config.toml
num_hidden_layers = 9
hidden_size = 192
n_experts = 32
experts_per_token = 1
d_expert = 320
d_shared_expert = 320
hidden_act = "squared_relu"
moe_layers = [0, 1, 2, 3, 4, 5, 6, 7, 8]
router_score = "softmax"
normalize_top_k = false
routed_scale = 5.66
balance_loss = 0.00263
balance_bias = false
router_logit_norm = 1.0
shared_expert_gate = true
init_std_router = 0.0204
lr_router = 0.000754
vocab_size = 32000
norm = "rmsnorm"
norm_eps = 1e-06
tie_word_embeddings = false
optimizer = "muon"
learning_rate = 0.00745
beta1 = 0.95
max_grad_norm = 0.5
batch_tokens = [16384, 32768]
max_seq_len = 1024
train_tokens = 388300000
max_steps = 16602
dataset = "wikipedia_en"
Below are experts of layer 3 (counted from 0) of a mixture-of-experts language model. Rows are named router (the router's row for the expert), up (a neuron's input weights, with its number) and show model dimensions 0-191. Each number is 128 + 24 x the weight over its row's rms, rounded and kept within 0 to 255.
Before each expert's rows: a language model's description of what the expert responds to. This comes from a sample of Wikipedia text that the model never trained on.

# expert 0
Line breaks and section-heading markers (==, ===) that start new paragraphs, headings or table rows, especially the break after an article's title and short description.
router [155 113 111 113 124 116 137  99 161 106 139 140 118 149  89 113  92 120 157 104 138 112 152 153  89 101 153  97 124 123 123 101 140 157 134 162 159 164 154 122 118 142 161 131 119 106 164 153 152 120 119  96 159 147  96  96  98 150 116  99  83  99 108 128 130 161 108  94 154 155 142 110 110 138 138 156 148 107 152 112 102 162 107 105 167  97 143 115 146 138 167 121  96 160 149 159 143 121 120 140 151 100 155 163 153 110 129 105  99 150 166 162 118 162 126 106 133 157 147 165 153 137  96 140 170 152  96 155 156 109  97 155 140 106  97 137 112 157 162 130 123 125 107 134 154 134  96 158 157 139 130 136 102 105 112 142 162 137 158  93 149 152  88 144  94 161 154 171  90 105 155 161 137 114 117 157 150  99 162 134 162 148 131 143 108 158 141 138 102 119 143 166]
up0 [120 120 156 168 124 134 139 123 181 150 122 151  87 146 151 147 104 122 152  94  96 134 122 139 114 154  97 159 141 130 178  93 135 152 138 121 165 111 107 169 116 100 157  96 104 134 123 145 135 116 123  95 126 105 122 103 106 161 111 129 141  95 149 164 127 188 105 155 136 128 137 125 113 128 114 160 108 100  61 101 130 109 125 161 115 133 147  98 139 150 103 195 143  74 119 137 147 152 146 104 127 146 127 115 123 134 108 159  91 135 126 108 130  93 134 139 114  89 143 125 144 156 142 127 173 130 143 165 158 110 112 131 129 133 100 134 164 115 122 144  94 143 112  73 125  93 174 121 135 101  94 175 161 100  99 107 146 114 114 115 122 101 114  75 160 145  84 145 144 164 129 116 154 151 148 137 104 129 105 135 110 100 109 138 159 110 136 132 117 110 100 120]

# expert 5
Mostly "the" and "that" after prepositions ("at that time", "from the"), plus table pipes and place-name suffixes like District, Act.
router [151 137 113 137 108 128 115 105 163 109 156 139 145 132 102  90 111 116 147 101 131 126 151 158 102  98 156 106  94 121 128  98 139 162 118 149 149 164 153 107 127 159 160 156 142 100 155 138 156 109 115 104 161 141 102 104  98 159 145 110 101  97  95 143  99 157 115 101 149 156 139 119  90 100 164 154 155 133 157 134  97 159 110 102 152 108 151 118 156 154 159  99 103 161 147 158 147  95 121 152 161  98 156 153 146 104 145 113 101 156 159 154 104 159 141  98 118 160 157 156 153 140  98 151 162 150  97 148 151  95 106 155 158  96 111 123  94 149 162 133 124 149 121 151 153 139 110 150 153 143 143 106 104 122 124 147 158 142 154 101 137 164  97 161 107 163 158 154  99  93 154 145 146 101  95 159 147 104 158 138 158 143 131 159 109 152 137 133  97 109 140 156]
up0 [118 161 134 185 120 147 130 186 123 136 123 171 118 108 121  90 131 128 165 166  91  84 162  84 132 137 104 116  83 105 142 138 163 139 129  82 143 112 118 125 102 114 107 120  81 174 128 141 150 127 162 146 116 117 149 143 112  83 146 145 130 131 123  62 115 139 131 132 105 125 112 153 114 152 108 132 120 169 115 115 153 120 147 106 124 147  76 161 137 126 105 138  96  88 109  78 142 143 110 137 122 128 124 104 124 130 116 140 156 160 116  86 130 116 101 135 133 151 137 111  69  88 141 149 109  86 109 135 132 105 146 117 131 107 130 152 165 135 105  96  90  65 125 110 124 124 126 124 134  81 147 143 157 120  97 100 108 125 118 113  89 103  96 103 176 127 144 149 152 154 133 116 112 128 110 128  88 115 137 119 111 133 123 108 128 124  89 151 167 146 117 106]

# expert 13
The word the and other determiners after prepositions or and, plus acronym pieces and place names, such as San, MMDA, Madrid.
router [150 131 112 137 108 129 115 103 163 108 155 141 143 131 102  91 108 112 151 101 130 127 150 159 103  96 158 105  93 121 128  97 141 161 117 149 151 165 151 106 124 160 160 155 144 100 156 136 158 107 118 104 161 142 102 104  98 159 144 111 102  98  97 143 100 159 115 100 150 155 140 120  92  99 163 157 155 133 157 134 100 156 109 102 151 107 150 120 156 155 160 100 101 162 148 155 145  95 122 151 159  98 155 152 147 104 144 114 100 153 156 154 101 160 140  99 114 158 158 155 152 142  98 152 162 151  99 148 156  95 106 152 160  97 110 121  95 149 163 133 126 149 120 151 155 137 111 151 152 141 145 108 104 121 122 149 157 143 153 100 140 165  97 159 105 162 158 155  99  96 155 144 146 102  96 158 148 104 157 139 157 145 132 160 108 153 136 129  98 110 142 156]
up3 [106 139 194 111 115 123  99 117 132 142 174 148 121 102 169 142 130 154 117 143 147  81 148 139 142 135 112 139 132 151 140 108 137 126 103  68 110 130  92 125  86 121 119 100 104 146 154 127 118 142 172 112 137 104 140 122 105 128 159 121 162  89 113  74  95  83 143 157 107 127 118 146 115 151 172 152 142 122 148 112 136 111 124 101  85 158 116 117  95 139 158 128 141  80 105 160 136 161 175  79 120 131 119 147 100 131 135 127 177  84 119 110 129 132 148 163  75 158 127  99 130 135 127 106 141 123 155 116 116 142 162 104 114 147 125 145 142 141 121 136  87 132 156 108 126  78 114 138 117 114 136 112 135 132  88 117  99 122  99  99 137 156 148 142 131 157 152  65 158 120 112 135 119 133 176 113 122 102 154 144 115 151 128 124 132 100 154 153 129 163 167  98]

# expert 8
Prepositions for and with after verbs or nouns in career and sports bios ("debut for", "filled with"), plus auxiliaries and table pipes.
router [164 152 109 121 128 143 128 100 140 135 141 113 117 129  92 144 122 102  94 124  91 125 153 164 108 105 142 108 129 133 131 118 126 137 131 157 155 126 163 114 111 150 164 134 149 108 158 156 145  95  94  97 129 148  92 102 127 147 142 105  92  90  90 151 120 159  98 101 144 169 151 124 116 111 127 145 180 141 177 110 101 158  99 127 136 107 132 134 172 175 153 101 109 142 136 142 143 108 109 140 143  99 161 170 156  96 167  97  94 151 137 161 146 169 135 125 147 168 147 159 156 148  98 168 165 165  97 151 158  99  92 148 151 129  96 126 133 160 130 168 143 106 110 146 134 120 126 159 158 112 129 153  92 122 124 143 157 127 169  85 112 115 120 163 100 118 160 157 120 134 125 153 155  91 116 153 163 104 130 150 154 105 115 140 103 151 155 105 136 108 139 136]
up3 [126 134 111 139  94 114 154 145 114 162 143 103 132 131  82 157 147 146 105 106 149 146 142 111 109 133 133 146 120 155 165 143 136 165 108 115 174 119 106 142 135 144 113 119  57 111 129 160 147 164  96 122 122 155 126 138 113  75 120 102 121 128 150 106 144 142 120 145 139 158  99 132 154 147 103 161 151 116 105 136 140 124  98  80 113 151 131 141  90 159 152 115 166 101 107  91  55 122 140  73  80 122 150 144 138 119 158 164 142 173  64 105 153 120 149 132 106 124 136 120 142 127 117 136  95 116 147 130 137 139 139 115 129 151 124  97 130 120  89 106 116 111 146  95  89 166 173 134 101 110 139 154 133 132 153 119 137  96 165 174 104  86 138 122 120 125  77 147 178 155 125 124 148 110 139  89 138 160 102 144 147 160 129 149 128 113 136 127 143 126 119 127]

# expert 18
Dashes opening infobox-style list lines, "of" after nouns ("practice of", "construction of") and commas separating names in lists.
router [150 134 110 136 108 129 116 104 163 108 155 142 142 130 103  92 108 114 151 101 129 124 152 159 105  98 159 106  94 119 127  97 140 161 119 149 151 166 152 105 122 158 161 155 145 100 156 135 158 107 118 103 161 141 101 104  99 161 142 111 103  97  96 142  97 157 116 102 150 156 142 118  93 101 162 156 155 132 157 135  98 157 111  99 151 107 151 121 156 154 159  99 101 161 149 157 146  96 122 152 160  98 157 152 147 104 145 113 100 153 156 154 102 158 141 100 115 159 157 155 152 139  97 153 161 151  98 150 153  95 105 153 159  98 111 122  94 148 163 132 125 150 120 151 153 138 110 151 153 141 144 107 103 121 124 149 157 142 154  99 139 165  96 160 105 161 156 156  99  97 155 145 145 101  95 157 148 103 158 139 157 143 132 159 106 152 134 131  99 109 142 156]
up0 [121  97 131 104  97 157 123 156 118 136 109 102 103 113 136 153 175  97 123 125 114 116  90 150 117 170 120 142 137 120 202 133 167 121 150 139 110 116 112 158 159 102 137  78 160 127 133 132 161 127 115 174 145 130 143 116 103  67 118 135 147 104 134  84 119 142 129  86 112 116 115 140 113  86 153  84 107 100 123 124 157 148 162  97 103 142 128 136 137 139 125 137 151 148 126 127 129 116 147 101 120 171 125 139 114 166 124 125 147 131 165 127 133 115 167 165 121 118 105 122 164 188 187 122 132 119 154 121 115 121 180 125 128 129 138 121 129 107 136 123 116 126 117 141  69 111 150 111  80 144 144 119 134 111 128 102 165 130 103 129 110 114 118 113 166  88 114 146 116 137 166 110  98 105 196  95  84 155 127 123  94 136 156 109 134 117 155 134 155 162 116 120]

# expert 4
Pipes, commas, semicolons and newlines separating table cells or list items; also capitalised sentence-initial words and US state names, like Arkansas, Tennessee.
router [152 133 110 134 108 129 117 104 161 109 152 140 142 133 103  92 108 114 151 100 129 127 154 160 104  99 157 106  93 120 128  98 141 160 119 151 151 164 151 105 124 159 162 156 145 101 155 136 159 108 116 104 160 142 103 104  98 161 145 110 101  97  96 144  99 159 115  99 149 154 141 119  93 100 161 155 156 130 158 133  98 158 109 100 152 106 150 122 156 154 160 100 102 161 149 158 144  95 120 151 160  99 155 152 148 104 144 115 100 153 156 155 103 158 140 100 114 158 157 155 152 139  97 153 162 152 100 149 154  97 108 152 160  97 111 121  95 149 163 134 126 150 119 150 154 136 110 152 154 141 144 108 103 121 124 150 158 142 156  99 140 165  98 160 105 160 158 156 100  96 154 146 145 102  95 157 149 104 158 139 157 144 133 159 108 152 135 131  98 110 141 156]
up11 [143 123  88 125 150 120 164 114 118 113  91 159 133 151 112 151 143 136 156 137 128 136 156 123 122 166  94 128 120 172 134 170 111 118 112 140 132  96 122 122 126 169 118 128 153 162 106  88 148 128 167 117 105 106 144 131  90 128 161 172 144 115 165 106 121 141 120 121  92 143 120 118 166 124 150 139 128 168 117 113 152  95 108 130 135 153 123 153 118 129 103 128 107 134 150  89 129 136 145 143  95 183  63 117 139  90 153 140 163  87  84 130 124 111 121 114 117  99 137 129 123 107 168  88 124 143 173 133 130 168 162 116 147 112 126 119 111 145 146 161 138 108 103 120  46 167 110 197 151 124 111 131 159 140 144 157 100 164 101 166 122 145 114 155 143 150 114  91 145  94 131 124  81 115 146 136 145 154 129 133 168 132 158 113 131 135 136 113 137 114 133 100]

# expert 10
Numbers in coordinates, scores and statistics tables, line-opening list hyphens, the word New before York, and football positions like DF, MF.
router [151 134 114 137 109 129 115 105 163 111 155 139 141 128 104  91 110 116 152 101 129 128 152 159 103  99 158 106  91 118 127  99 139 162 117 150 152 165 151 103 121 158 161 156 144 103 155 136 157 111 114 104 162 140 101 104  97 162 142 109 103  98  95 144  98 157 116 102 150 156 140 122  92 100 162 156 154 132 158 135  98 156 111  99 151 108 152 120 157 153 159  98 103 160 147 159 146  94 122 151 158  99 156 153 149 103 145 113  99 155 156 153 103 157 142 100 115 160 155 156 153 137  98 152 160 150  97 151 154  94 107 153 160  96 112 122  93 148 160 131 126 151 120 150 154 136 109 151 152 145 144 107 104 122 124 151 156 143 153 100 139 164  96 160 106 163 155 156  98  94 153 147 148 102  96 158 147 102 158 140 158 145 133 158 107 150 136 129  97 109 144 158]
up0 [ 99 151 124 113 127 153 112 111 104 157 127 119 113 158 129 122 137 135 111 122 111  84 102  72 186 146 138 145 134 136 103 119 149 125 120 140 118 104 100 144 120  77  92 105 114 128  98 109 177 179  85 113 110 110 105 155 154  83 146 163 163 164 152  99 132 144 129 159 125  77 107  77 130 143 150 114 130 118 170 113 136 129 163 111  80 145 105 125 135  97 135 132 123 120 176 133 137 141 118  98 109 166 114 132 113  84 121 110 147 117 147 106 153 116  81 102 117 125 117 182 111 113 149 122 148  80 115 117 162 135 130 108  90 166 180  92 121 127  96 157 160 119 151 133 127 154 149  69  92 101 135 134 146 144 115 137 105 137 137 155 117 117 128 116 114 110 136 121 132 144 104 136 106 139 133  92 132 145 136 133 112 117 176 116 141 123 157 116 156 172 145 113]

# expert 31
Infobox field names such as Born, months and dates, coordinate and time digits, and heading = signs in biographies and geography articles.
router [151 136 114 137 108 127 116 106 163 110 155 138 141 131 102  92 109 116 150  99 130 125 151 159 104  98 156 106  92 120 126  98 140 161 116 148 152 166 151 109 127 157 161 156 142 100 154 135 157 110 117 103 162 140 100 104  98 161 143 109 102  97  95 143  97 158 118 101 148 155 140 116  92  98 165 156 155 133 158 136  99 157 113 102 151 110 148 119 154 154 158  99 102 161 149 159 146  95 122 152 159  97 157 153 146 103 144 114  99 154 156 154 102 157 141  97 115 159 156 157 152 139  97 151 161 150  97 152 154  93 107 153 160  98 112 120  95 148 163 132 124 151 119 151 154 137 112 150 153 143 144 105 105 119 121 148 157 142 153  99 138 164  98 161 104 162 155 153  96  97 155 146 145 101  96 159 147 105 159 138 157 143 130 160 106 154 136 131 100 109 142 155]
up34 [124 140 169 137 119  90 125 164 105 178  97 156 131  85 140 135 138 113 160 130 149 138 124 113 146 160 128 148 122 155 149 116 131 139 168 118 123  98 117 128 135 110 138 101  59 156 168 112 141 162 124 132 110 124 167  94 140  82 133  98 148 110  91 137 165 126 122 112 143 113 154 114 124  95 132 124 105 118 129 107 138 123 150 112 130 119 125 153 105 110 159 130 154 102  92 126 157 188 107 135 133 171 108 113 111 131 110 134 168 132 158 143 130 118 136 117 119  79 123 136 128 145 125  93  95 110 132  97 109 143 128  91 123 124 117 122 151 126  75 110 108 115 165 104 164 122 105 126 124 138 126  90 108 128 120 126 109 130 133 174 148 105 169 136 154 129 102  59  99 134 163 116  68 148 130 109 144 139  77 112  76 152 128 151 143 106 168 156 109 153 117 177]

# expert 16
First names and surname pieces of people, such as Michael, Charles, Deville, and place words like London, church, Tavern, in credits and lists.
router [152 136 111 137 109 126 115 104 163 111 156 141 140 131 103  91 108 119 148 100 131 126 149 158 104  97 156 104  91 123 125  96 140 160 118 149 152 165 150 105 125 161 161 157 144 101 154 136 159 107 116 104 161 141 101 101  98 160 144 110 103  95  94 145  99 158 118 102 149 154 140 119  90 100 164 155 154 134 157 136  98 157 110 102 150 108 153 118 155 154 159 100 102 162 149 157 148  94 121 150 158  99 156 153 146 103 145 113 101 154 156 154 103 158 142 100 112 159 157 155 151 141  96 154 161 149  97 151 152  95 106 153 157  98 113 120  94 149 163 130 123 150 121 152 154 138 109 150 153 143 146 106 103 119 122 148 156 144 152 101 137 162  98 159 106 161 155 155  98  96 156 145 145 100  97 158 148 104 157 138 158 143 133 159 107 152 135 132  96 110 144 158]
up0 [136 105 144 112  64 146 135 173 100 125 147 140 103  96 171 154 117 148 104 114 119 156  76 102 123 137 143 161 139 110 131 140 122 128 118 106 100 116 109 150 134  84 165 166 116 101 105 149 123 152 125 111  85 111 151 123 155 157 151 139 121 181 134 118 186  74 142 171 141 124 158 165 142 163 115  97 101 128 138 112 161 118 120 161 112 105 102 139 109 105 114 148 136 151 126 142  88 143 103 171 110 140  81 125 112 177 102  95 114 138 139 143 101  93 145 151 143 134 134 134 133 125 138 174 148 129 103 167  97  87  95 104 155 111 159 146 109 131 113 138 123 101 153 120  96 106 142 108  98 150  80 113 171 141 124 129 127 127  89 115 132 128 125 124 140 125 114 129 134 163  92 107 106 147 153 105 115 154 115 116 102 141 160 141  88 124 148 151 160 157 132 134]

# expert 9
Prepositions such as of, to, from, and time adjectives after the like current, past, new, former, next, final.
router [152 139 114 137 110 127 117 105 161 109 155 138 142 130 102  93 109 114 149 100 134 127 149 158 104  98 158 107  93 121 124  97 140 161 115 149 152 166 151 109 127 161 162 155 145 101 155 139 156 108 117 103 159 143 101 105  98 163 145 110 102  97  96 142  96 158 117 101 149 155 141 121  92 100 164 154 152 132 156 136  98 156 111 101 152 108 153 117 156 154 160  97 102 160 150 159 143  95 122 154 160  99 156 153 149 103 144 114 101 153 157 154 102 159 139 100 114 159 157 156 152 139  97 151 162 150  98 151 154  97 107 154 157  98 112 122  93 148 162 135 124 148 123 152 154 138 110 150 153 142 145 102 104 121 122 149 156 144 151 101 140 165  97 162 106 163 155 153  97  95 154 147 144 102  97 158 147 102 158 139 158 143 131 158 107 152 135 131  97 109 142 156]
up3 [100 155 133  96 134 136 140 155  99 111 132 126 120 123 146 145 190 101 132 159 121 139 148 104 160 114 125  77  87 101 132 105 123 100 132 121 104 134 129  99 135 144 141 179 148 148 106 143 147  99 121 151  97 129 154 142  92 106 152 128 127 149 138 135 152  85 146 125 124 161 102  98 170 117  81 116 112 155 107 118 126 121 106 157 132 147 163 117 143 128 100 156 169 110  96 137 162 104 115 126  85 160  95 111 132 145 105 131 138 103 101 105 122  90 133 138 145 145 118 112 149  62 160 144  94 106 159 104 113 137 120 102  88 172 134 112 165 139  89 152 140  96 155 101 136 148 133  93 156 128  60 138 148  89 112 149 177 106  88 125 153 138 115 119 142 133 120 170 135  86 132 131 117 149 138 114 141 130 100 152  94 151 124 152 116 115 127 134 125  77 113 116]

# expert 14
Possessive s, pronouns his, him, he, and inner word pieces like "cat" in catalytic or "his" in Memphis.
router [151 139 114 135 108 127 116 105 162 110 155 141 144 132 103  91 112 114 147 103 131 126 150 157 105  99 158 107  93 118 127  97 140 161 117 150 151 164 152 107 125 159 162 156 145 100 156 135 157 106 117 104 162 142 101 103  97 161 146 110 102  96  95 140  98 156 117 102 149 157 139 118  92 100 165 154 156 133 158 135  99 157 110 100 151 106 151 119 156 154 159  99 102 162 149 157 147  94 123 151 161  98 156 153 147 103 145 112 100 155 156 154 102 159 138  99 115 159 157 155 152 139  97 153 162 151  97 151 152  95 107 153 158  97 110 121  95 148 162 132 120 149 122 152 154 140 111 150 152 144 143 107 103 119 124 148 156 144 152 101 137 164  98 161 107 161 157 156  98  96 153 145 144 101  93 159 148 101 158 138 157 144 132 158 109 152 134 130  99 109 141 155]
up3 [107 137 169 110 152 144 162 119 117 117 149 133 131  79 138 161 117  91 139 138 114  95 169 138 139 145 150 121 176 161  99 150 174 113 179 124 114 121 131 144 150 125 141 136  80 182 114 104 102 155 141  92  93 154 139 155 143 113 152  95 195 125 147 151 149 118 166 125 124 121 129 114 150 118 110 106 126 126 123 134 135 112 125 149 109 163 123 129 122 112 164 122 116 133  91 104 122 144 171 145 104 160  93 160 122 143 116 163 118 130 133  97 144  86  97 139  97 125 129 113 100 113 137 142 101 137 151 117 134 145 144 102 128 161 135 118  99 166 154 128 133 119 182 189 159 180 113  99  85 116 116 115 128 164 145 118 117 147 121 158 122 110 127 142  89 153 135 124 161 176 125 172 145 146 143 102 120 108 125 105  88 142 151 142 136 127  96 111 102 138 125  77]

# expert 1
Words opening a sentence or section, such as On, However, During, As of, plus markdown table divider rows and SMILES characters.
router [150 139 115 137 111 129 118 105 162 110 156 141 143 129 103  92 110 120 149  99 134 129 149 160 105  99 158 106  92 121 125  95 139 162 115 150 151 165 153 106 127 157 161 154 145  99 156 135 156 109 121 104 161 140 101 102  98 163 147 109 103  97  96 143  96 157 116 102 147 155 140 119  92 101 164 153 156 133 156 139 100 157 109  96 151 107 149 118 155 157 159 100 101 161 148 158 147  95 120 153 158  97 157 154 146 103 141 113 100 156 157 153 103 158 144  98 114 160 157 156 151 140  97 149 162 151  96 152 150  95 105 154 158  99 112 122  95 147 162 131 124 149 122 155 153 138 113 151 153 142 144 106 105 119 122 148 156 142 152 101 138 165  96 162 106 162 156 154  97  95 151 146 144 102  96 158 148 101 158 139 156 143 133 159 108 152 133 135 101 108 140 157]
up11 [114 148 147  80 140 128 150 131 142 136 116 150 187 140 124 136 133 139 135 123 130 119 104 105 101 169 141 107 116 159 166 178  90  95 148  93 136 119 130 137 132 127 142 123 150  76  99  87 106 141 100 163 132 136 139 123 152 125 129 107 145 131 176 130 152 102 144 128 104 137 115 132 157 134 115  66 132 157 138 151 149 132 157 138 130 107 114  99 142 153 134 114 160 122 112 158 108 172 115  75 129 118 111 146  99 152 147 164 129 104  99 147 140 128 112 147  90 104 139 137 100 124 123 102  93 102 120  86 164 117 163  87  90 121 118 152 142  77 143 106 110  82 136 100 123  84 131 141 112 132 142 137 149 111  91 116 107 162 139 135 153 128 168  87 121  99 123 132 117 113 145  72 114  97 121  83  84 129 102 131  94 110 168 104 134 135 155 144 103 137 129  86]

# expert 12
Verbs and nouns in running prose after was, which, the, such as made, led, entering, time, music, plus was and semicolons.
router [151 137 113 137 107 128 116 105 163 107 155 138 144 133 104  91 108 113 150 100 131 127 152 158 104 100 157 106  95 120 128  97 139 160 116 149 151 164 151 105 125 159 160 157 144 102 156 136 157 107 117 102 161 141 101 103  98 160 146 109 102  98  97 144  98 158 117 101 151 156 139 118  92 101 163 155 154 131 157 135  99 158 110 100 151 107 151 119 157 154 160 100 101 161 147 159 146  96 122 153 161  97 155 154 148 103 144 114  99 154 157 153 104 158 140 100 114 160 158 156 152 139  97 153 161 152  97 149 154  96 106 152 160  98 110 119  97 149 161 132 124 149 122 153 154 138 109 151 153 142 145 107 103 119 125 149 157 142 154 100 138 164  97 159 106 162 157 155  98  97 154 144 143 102  96 158 149 103 159 139 158 142 131 159 108 152 134 131  97 110 141 156]
up0 [106 165 122 153 164 144 139 101  96 104 115 150 108 102 127 118  85 105 130 130 141  93 172 148 126 146  74 101  69 166  75 147 118 147 141 109 137 171 101 127 120  82  84 144 147 142 113 142 129 151 117 165 108 111 127 133 136 116 102 117 141 134 119 163 112  97 121 153 119 128 121 128 145  71 136 149 116 129 112 119 138 111 104 136  97 144 121 132 123 122 118 133 136  96 148 121 120 158 150  92 157 126 147  64 125  97 121 131 171 135 127  96 158 122 165 154 112 124 166  95 169  98 149  72 133  98 131  96 123 113 145  69 100  94 105 180  84 140 134 139 161 136 128 106  99 116 143 105 121 133 128 156 152 149 142 135 117 138  98 168 148 119 150 117 107 143 112 160 150 130 102 106  97 148 107 128  84 143 125 135 112 155  95 101 136 114 125 137 108 145 153 137]

# expert 28
Mostly in after a role or noun, as in halfback in the National Football League, plus line breaks, commas and pipes in lists.
router [155 114  78 112 121 124 109  95 165 106 156 134 133 160 100 116 125 137 110 101 108 165 144 166 103 103 148 100 124 112 146 113 156 157 140 158 154 146 170  99 134 162 162 106 139 102 153 138 154 118 123  98 165 137 107  98 116 158 112  94  97 100 103 147 114 167  99  98 160 155 143 123 119 109 153 127 180 145 159 155 113 155 119 135 157 107 130 160 137 113 164 104  89 162 141 161 141 103 102 163 158 112 146 164 134 104 140 114  81 155 158 152 118 144 123 117 133 169 126 148 154 116 105 160 163 154  99 156 150 118 101 153 153  95  99 117 127 152 159 127 151 138 108 160 147 117  98 148 154 123 117 132 101 112 144 152 152 146 153  94 148 153  82 158 100 144 152 146 100 116 128 136 141  92 105 155 153 106 163 137 153 112 151 146  97 160 120 121 111 100 140 118]
up3 [108  75 114  97 159  89 123 136  74 137 104 141  83 161 116 144 146 131 136 134 164 115 141 102 121  88 149 124 164 128 130 118 113  88 164  98 160 129 120 123 129 155 100 141 107 125 157 146 149 172  84 177 145  97 115  87 106 135 107 111 147 131 132 115 147 170  87 121 168 132  96 162 104 133 134 103 105 107 113 142 128  76 130 142 157 137 126 132  95 127  77  86 104 165 106 145 148 130 131  97 133 121 107 114 101 106 145 157 110  70 120 125 143 148 148 133 132  99 134 125  84 128 128 110 135 132 140 155 119 160 120 128 104 120 146 117 156 139 133  96 113 136 130 112 142 120 116 115  92 124 116 153 113 116 109 105  70 176 130 116 131  90 116 115  93 121 122 139 110 175 150 104 101 109 139  87 121 174 123 112 109 129 114  99  81 155 117 174 123 140 161 132]

# expert 27
Capitalized starts of names and section or field labels after colons, dashes or pipes, such as Cast, Species, La, De, Thai text.
router [152 137 113 140 110 126 118 107 162 111 154 138 144 132 103  88 111 118 148  99 133 130 151 158 102  99 154 105  93 121 129  97 141 161 117 151 152 166 154 105 130 158 160 157 145 100 155 134 157 108 117 103 162 141 102 103  98 161 146 110 101  96  94 139  97 157 119 103 146 156 141 121  88 100 165 157 155 134 158 135  99 157 113 100 150 110 151 116 154 154 160  99 103 158 146 158 147  94 122 155 159 100 157 152 147 104 145 116 100 154 155 154 102 157 140 100 116 159 157 156 151 139  97 152 162 150  97 148 151  93 108 153 159 100 111 120  94 147 164 134 120 151 123 152 154 140 111 148 154 140 146 102 105 121 122 144 157 139 153 101 136 165  97 163 106 162 158 154  95  96 157 147 147 103  94 157 145 104 155 135 158 145 130 158 107 153 136 134  97 109 141 154]
up0 [124 126  98 128 105 109 145 154 125 103 134 115 140 107 149 154  98 128  87 139 123 130 113 121 118 146 129 128 141 158 113 175 138 146  97  85 110 119 120 178 190 122 138 101 106 134 107 166  99 118 134 135 113 128 145 126 151  98 116 107 119 106 129 123 178 123 162 138 128 122 138 155 147 159 107 116 151 155  96 102 148  98 133 105 165 143 128 128 105  87 156 109 185 119 107 124 127  80 141  91 107 152 115 120 127 114 140 145 131 102  79  81 114 111  97 120  93 122 115 111 115 185 159  95 111  92 153 136 111 182 160  91 113 116 151 144 142  90 114 125 119 148 115 154 103 142  89 109 104 105 117 134 143 176 138  90 129 168  93 129 154 117 123 126 132 118 125  68  99 139 143 120 130 156 171 159 143 140 119 156 137 148 166  87 128  92 109 148 129  93 132 140]

# expert 26
Pipes and numbers in results tables, years in brackets like (2003), and full stops ending sentences; also names like Padre, Winfield.
router [150 134 111 135 109 129 117 105 163 109 155 142 142 132 102  91 106 113 151 101 130 127 152 157 105  97 156 106  92 119 128  96 142 160 118 152 152 165 152 105 123 160 160 155 144 100 157 135 158 109 116 103 161 142 103 103  96 160 145 110 102  98  96 144  99 157 115 100 148 155 140 120  93 101 162 155 155 132 157 134 100 157 111 101 151 106 152 120 157 155 159 100 102 161 149 157 145  96 122 152 160  98 156 154 148 104 144 113 100 154 156 154 104 159 140  99 114 158 155 156 152 140  97 151 161 151  99 149 154  95 106 153 160  98 112 120  95 150 163 133 125 149 119 150 154 136 109 152 153 141 143 109 105 120 122 149 157 141 156 101 139 165  97 161 107 161 156 155  99  96 154 147 147 101  96 158 148 103 158 139 156 144 132 159 109 153 135 131  97 110 142 157]
up0 [ 87 119 146 110 141 121 126 146 120 166 122 148 127 134 134 123 109 129 113  94 151 148 117  77 123 140 106 167 151 110 150 174 133 144 111 146 153 122 119 118 106 113 126 136 122 164  98 110  94 106 134 110 112 160 134  80 171 130 153 173 103 131 131 122 130 106 139 177 160 111 104 113 143 179  87 142 136 111 109 123 151 155  71 101 133 125 163 153 124 116 148 128 173 124 103 128 162 103 133 115  98 174 154 111 144 165 164 136 179 150 148  48 100 143 102 167 129 104 153 106 133 112 116 160  71 112 151 104  96 129 147 143 144 145 129 150 149 110 142 138 133 171 120 115 109 149 126 102  96 116 123 149 133 174 101 159 120 145 119 124 150 147 121 114 147 106 127 117 133 155 105 108 156 107 134 108  75  83 151 125 122 136 127 120 129 114 132 133 130 130 125  66]

# expert 3
Later pieces of split proper names and words, such as open in Copenhagen, illo, Frazier, plus capitalized name parts like National, Federal, Russian.
router [150 138 114 137 111 128 114 107 163 111 157 138 144 131 102  89 109 118 150 100 130 127 150 158 104  98 157 103  90 120 126  99 143 161 114 145 151 167 151 106 126 160 159 157 145 102 155 133 155 109 116 104 160 143 101 103  96 160 146 109 102  98  97 143  96 157 115 102 149 154 138 121  91  99 163 157 153 134 155 136  99 158 109 102 148 108 152 116 158 156 157 100 103 160 148 159 150  96 123 151 161  98 157 154 147 103 143 112 100 154 158 152 100 159 141 100 116 157 157 157 150 140  98 152 161 152  98 148 151  94 108 152 159  96 112 121  95 146 161 133 122 149 120 154 155 137 113 151 151 142 142 104 105 124 120 148 156 141 152 102 136 164  98 160 104 163 156 155  97  92 156 146 146 101  95 159 146 103 159 137 159 144 134 159 107 151 136 130  97 110 142 156]
up3 [118 197 146 141 127 156 106 122 142 137 131 141  92 152 163 154 162 137 140 142  85 138  95  75 120 145  93 136 130 163  84 149 161 100 110 109 135 127 119 158 114 117 105 153 110 123 107  98 127 163  95 130 143 118 154  93 151 125 139 158 135 121 138 136 118 114  89 148 141  94 151 117 160 160 114 137  94 103 141 151 116  97 102 138 106 151  88 131  81 143 104 137 143  65  93 136  96 195 122 136 154 155 124 102 110 149 110 126 137  89 128 134 147 129 109 118 115  60 136 123 113 118 114 126 116 134 164  95 143 142 125 112 150 102 105 101 124 113 140  81 138 141 112 111 110  96 156 165 106 118  94 125 142 117 132 138 110 153 125 185 117 107 138 165 149 141 118  78 159  99  91  91 117 125 141  90 126 115 113 128 120 121 111 126 129 144 161 131 148 140 134  84]